{
  "n_layer": 9,
  "d_model": 256,
  "n_experts": 40,
  "experts_per_token": 2,
  "d_expert": 128,
  "d_shared_expert": 0,
  "activation": "swiglu",
  "moe_layers": [1, 2, 3, 4, 5, 6, 7, 8],
  "router_score": "softmax",
  "normalize_top_k": false,
  "routed_scale": 1.0,
  "balance_loss": 0.000608,
  "balance_bias": true,
  "router_logit_norm": 2.0,
  "router_bias": true,
  "init_std_router": 0.0301,
  "lr_router": 0.00111,
  "n_head": 8,
  "n_kv_head": 8,
  "head_dim": 32,
  "vocab_size": 16384,
  "norm": "rmsnorm",
  "norm_place": "pre",
  "norm_eps": 1e-06,
  "positions": "rope",
  "rope_base": 10000.0,
  "rope_fraction": 1.0,
  "qk_norm": false,
  "attn_scale": 0.177,
  "tie_embeddings": false,
  "parallel_block": false,
  "init": "uniform",
  "init_std_qkv": 0.0265,
  "init_std_o": 0.00626,
  "init_std_up": 0.0265,
  "init_std_down": 0.00377,
  "init_mimetic": 0.5,
  "optimizer": "muon",
  "lr": 0.0103,
  "lr_mult_down": 2.0,
  "beta1": 0.9,
  "lr_head": 0.00633,
  "grad_clip": 2.0,
  "warmup_steps": 200,
  "schedule": "wsd",
  "decay_fraction": 1.0,
  "decay_shape": "linear",
  "final_lr_fraction": 0.0,
  "batch_tokens": 131072,
  "seq_len": 256,
  "doc_mask": false,
  "train_tokens": 425000000,
  "steps": 3243,
  "dataset": "wikipedia_en"
}
Below are experts of layer 2 (counted from 0) of a mixture-of-experts language model. Rows are named router (the router's row for the expert), down (a neuron's output weights, with its number) and show model dimensions 0-255. Each number is 500 + 40 x the weight over its row's rms, rounded and kept within 0 to 999. Numbers have three digits each.
After each expert's rows: "comes before" lists some tokens at least twice as common just after its tokens as in all text. This comes from a sample of Wikipedia text that the model never trained on. Tokens count by the router's weight.

# expert 3
router:450473542471455476444499544505511534477472486494524479465522487493431556496545531485543501513599506399500489540548434562517484496480480512429505474522534540445459546475449497458555531468474441493491539493485539462474566508497553481416517483421466482548510501462557552471540483574490453441559465480470521500443546462529448485584544465520473516534432514541479520521518453506474561482585519479487592508491471536516479528551508523483517482499430557469573560513511497481441533460522473496540510462498500434426521557486482546516536487458461489560438428433506578549534510537541534519484542520472496527533515435478536563534460465560520531465465488477465523490557490486521573588557515562461507493540460463521452455419428511516421547476471542511458492441563556451528552533471471
down1:522549536471469516434564521469477563536533450506521536532402569492513455461493559558473557482453522478486519500561558457454420533546459548468520521489483455513464458515512468539567495501473416558556525484502524566539497570474568492483604537475438457482456497542536485581477485456510493468541499476550516533424436510536547455435516551467546402467512557463565486528575535517451535504485486514489469539528514521402525500534548502552460427553444448507512473471413492484513489477576536485510547491546437542481545511566519493493484500495483499459478525488501496541495519438550552503508462550574516502537498469554547412538448483511428533506528462527469489550491498561517526510480396519545516474497498469471521471560539496534515507554547557471508493464499514444483470487549555
comes before: " of", " and", " in", " to", " ==", " for"

# expert 4
router:542541453436431511583452526466550538448511569511481477542511502498518487487515554461526547463496507476529512537476511442515528506539589445461487445526461486528541508522545541508444488547513491536474475494441446434505599467521507532512483477564558528384515502539517481516464485481535512542509475459454474547538407533517540528564429521479448466424515447489501487461474545491448513529520495507571522562488522488459543470506501553482534550476508473482428548554507404525579520418531486495467490487451514425492473574467475522524598488533550477526540519452489433536487565503444477417564523493503490517541477454533453462466471517533511485498420407470432522533516444475497476503494409547475538561508545502454450457496504464521440497566537503457503460499491473451578525501517479
down0:410509472502454609444480506470500455545533501513481483470489554567446538509552482508517402484499502577515470504502473486599534539427493514440541514500505478503484544541566449506570483506481503402492477492462549515519478470494517502470532477512515482538523428486552474460499552486527668504508496479517487583484500471491473505417492423515521519480499514463456507463519489434432506511466475504566541536451463480527494428434492537487518437526500512465482458487507506473502585552418483477507587464470518492540435531463478537463550546580549522535507488599489528496507484519514520554545508553538538514460453467538531568533535514535469480511468479444553544469558463543470512434470449521557437483461510513536553558496440540538515450504470562471507513511452428548472518477483531
comes before: "\n", " /", "á", " =", "os", " (born"

# expert 23
router:509491526531502517461498421428547494468527533462500599538464475499531489492583449479556534496498466490543575490566446527518547497502513543459508509506472568494576481441459504456501516522492472497449495555482480487440480490504420524560403531492506514450484477552510481516521453466547429468520502468542517480600482493435504581523509497475524450517440491527535483558564505460501454519547538470484506512482490506519515476502568522472440521531496474493496501432479461486499452438476414475551525504457449516450500525496519471586565501441511479555468484551542481504497450577484435435483399507463499434444515493486533500498508585530512498478459506467507448472533509573525506555501492463480566377569523488460440503466489534485594497562470400509559489478514469430428511508544452
down1:502491493448501495443458481516552408520494514490530529550418455485583486454530410533523472580576484524519531486558516500588472478477477478530425524517547491575493433496513500548498482471544434498561515488526497531549518543554521458494493514552513440534449468552548420563557536440503442540545467528471407406560531463479500505389489547448496502519481538501526501487515476526538489427474465497467483505524449500463516490536520549494494545478519552481430443507374532509560520501487547530462468533522576447513505471455517531459475542525530462494538487523534474452479472548519512464526543461511493499568490500438574509457498484504481541505498439545438523595491552475488504492468505533554523494500493437494437532560521502513444576522449498502541480424553444481560498553471513
comes before: "\n", " ", " 0", " 1", " 2", " —"

# expert 5
router:513471541550515440491463483545559458453446551562478492517504501474585540487502482520505571442432533571529509419457543479530483492568543461500551495508577517535489482512489484486547500451539456449485487535486541471486460544514413493545508486507470485445408433521522430487525514456521491495512520437509500543557471522526442541489507560518431534479439539475523419470587465521480543560474567537537551488469471519506519495465450507500530439535571489415414475499534455501472514522474466535456525535421500443468483506542507477530485547469587461443533465511528472445467491496553436508469478430430485469467576497511503568461492549421523558506499451515490437504515460572494490476431479508459516499492493481556503476531512464509632488502579464513537508546492459454450473525544457
down1:515470505465583544466471537416474486508430506529430538489510492526536484514554484491559494581493489577445403616512547529500492510465546522502508442540492473439527511501537532517484540561507563530525509541549504498444549525493571524485425515419500531504607515496503536558440525491538519549489453530506493498540453465479514512436495515535527532481443481422445510578544556540519479553487506482502507543485457508567521441477492560443416516524546517453477402468523445502503468532520474462516485505498547469498496477435493498496541480440462493519460543449571483501473500530560526474431454466518568400492468579489569479410426438520483442476507485533602532464538480529513466469492473471485539456512504536508464467449535519488534487524433479547514485493483454492497438506520553
comes before: "\n", " ", " 1,", " Votes", " 22,", " 4,"

# expert 6
router:545529495522515433475502414500534550529442508486546461480451525497500491467531562598508430480589454520470498524554582557444421445441446559549549519528522441455465456499425514452525414532482507457526489480462514458525534459526477484492547473508477454552522569457517578487536438510474495439534544528467510552480487448498427523454441440480523533453509494557480492482582494509496519473466530436566462458474523423478539493457435512541521502534535546497514492509532458519458529502574463479441494459480463538517490541541537501506493443550492449516462469519572504553547498515422554482536454481538521504551525514432442501449505472435432493468556483543528561525508496478472526451498451526503593498491530465511443546476455444482553522522525459482480574474537437468551529510459447
down27:515582485503570496471498471549524474533517476497443461493386514484513410580463477431474459497485509508428480491574481472524490497511495507623463506486555495498449502536493501504539509498496462512523490510534535449413492463483437477444490473474513534537446531465522478532531431433470500495509558507553482529463513517489599511520479532490534572497473469472460440539493475583557557558492440422478464458537485384519529449513522520527459519441494560432417542395510457501542554477464504446503505521459470515503452447519495485462506488491489458547526504594508491437471470488523459508564484556529516486436459546455446490543495543484422451552489508479478435466465463542473542501472530531498488510484505467424467455534471494414466562475516535465439517464485457531535542497569500
comes before: " of", " in", " and", " for", ".", " to"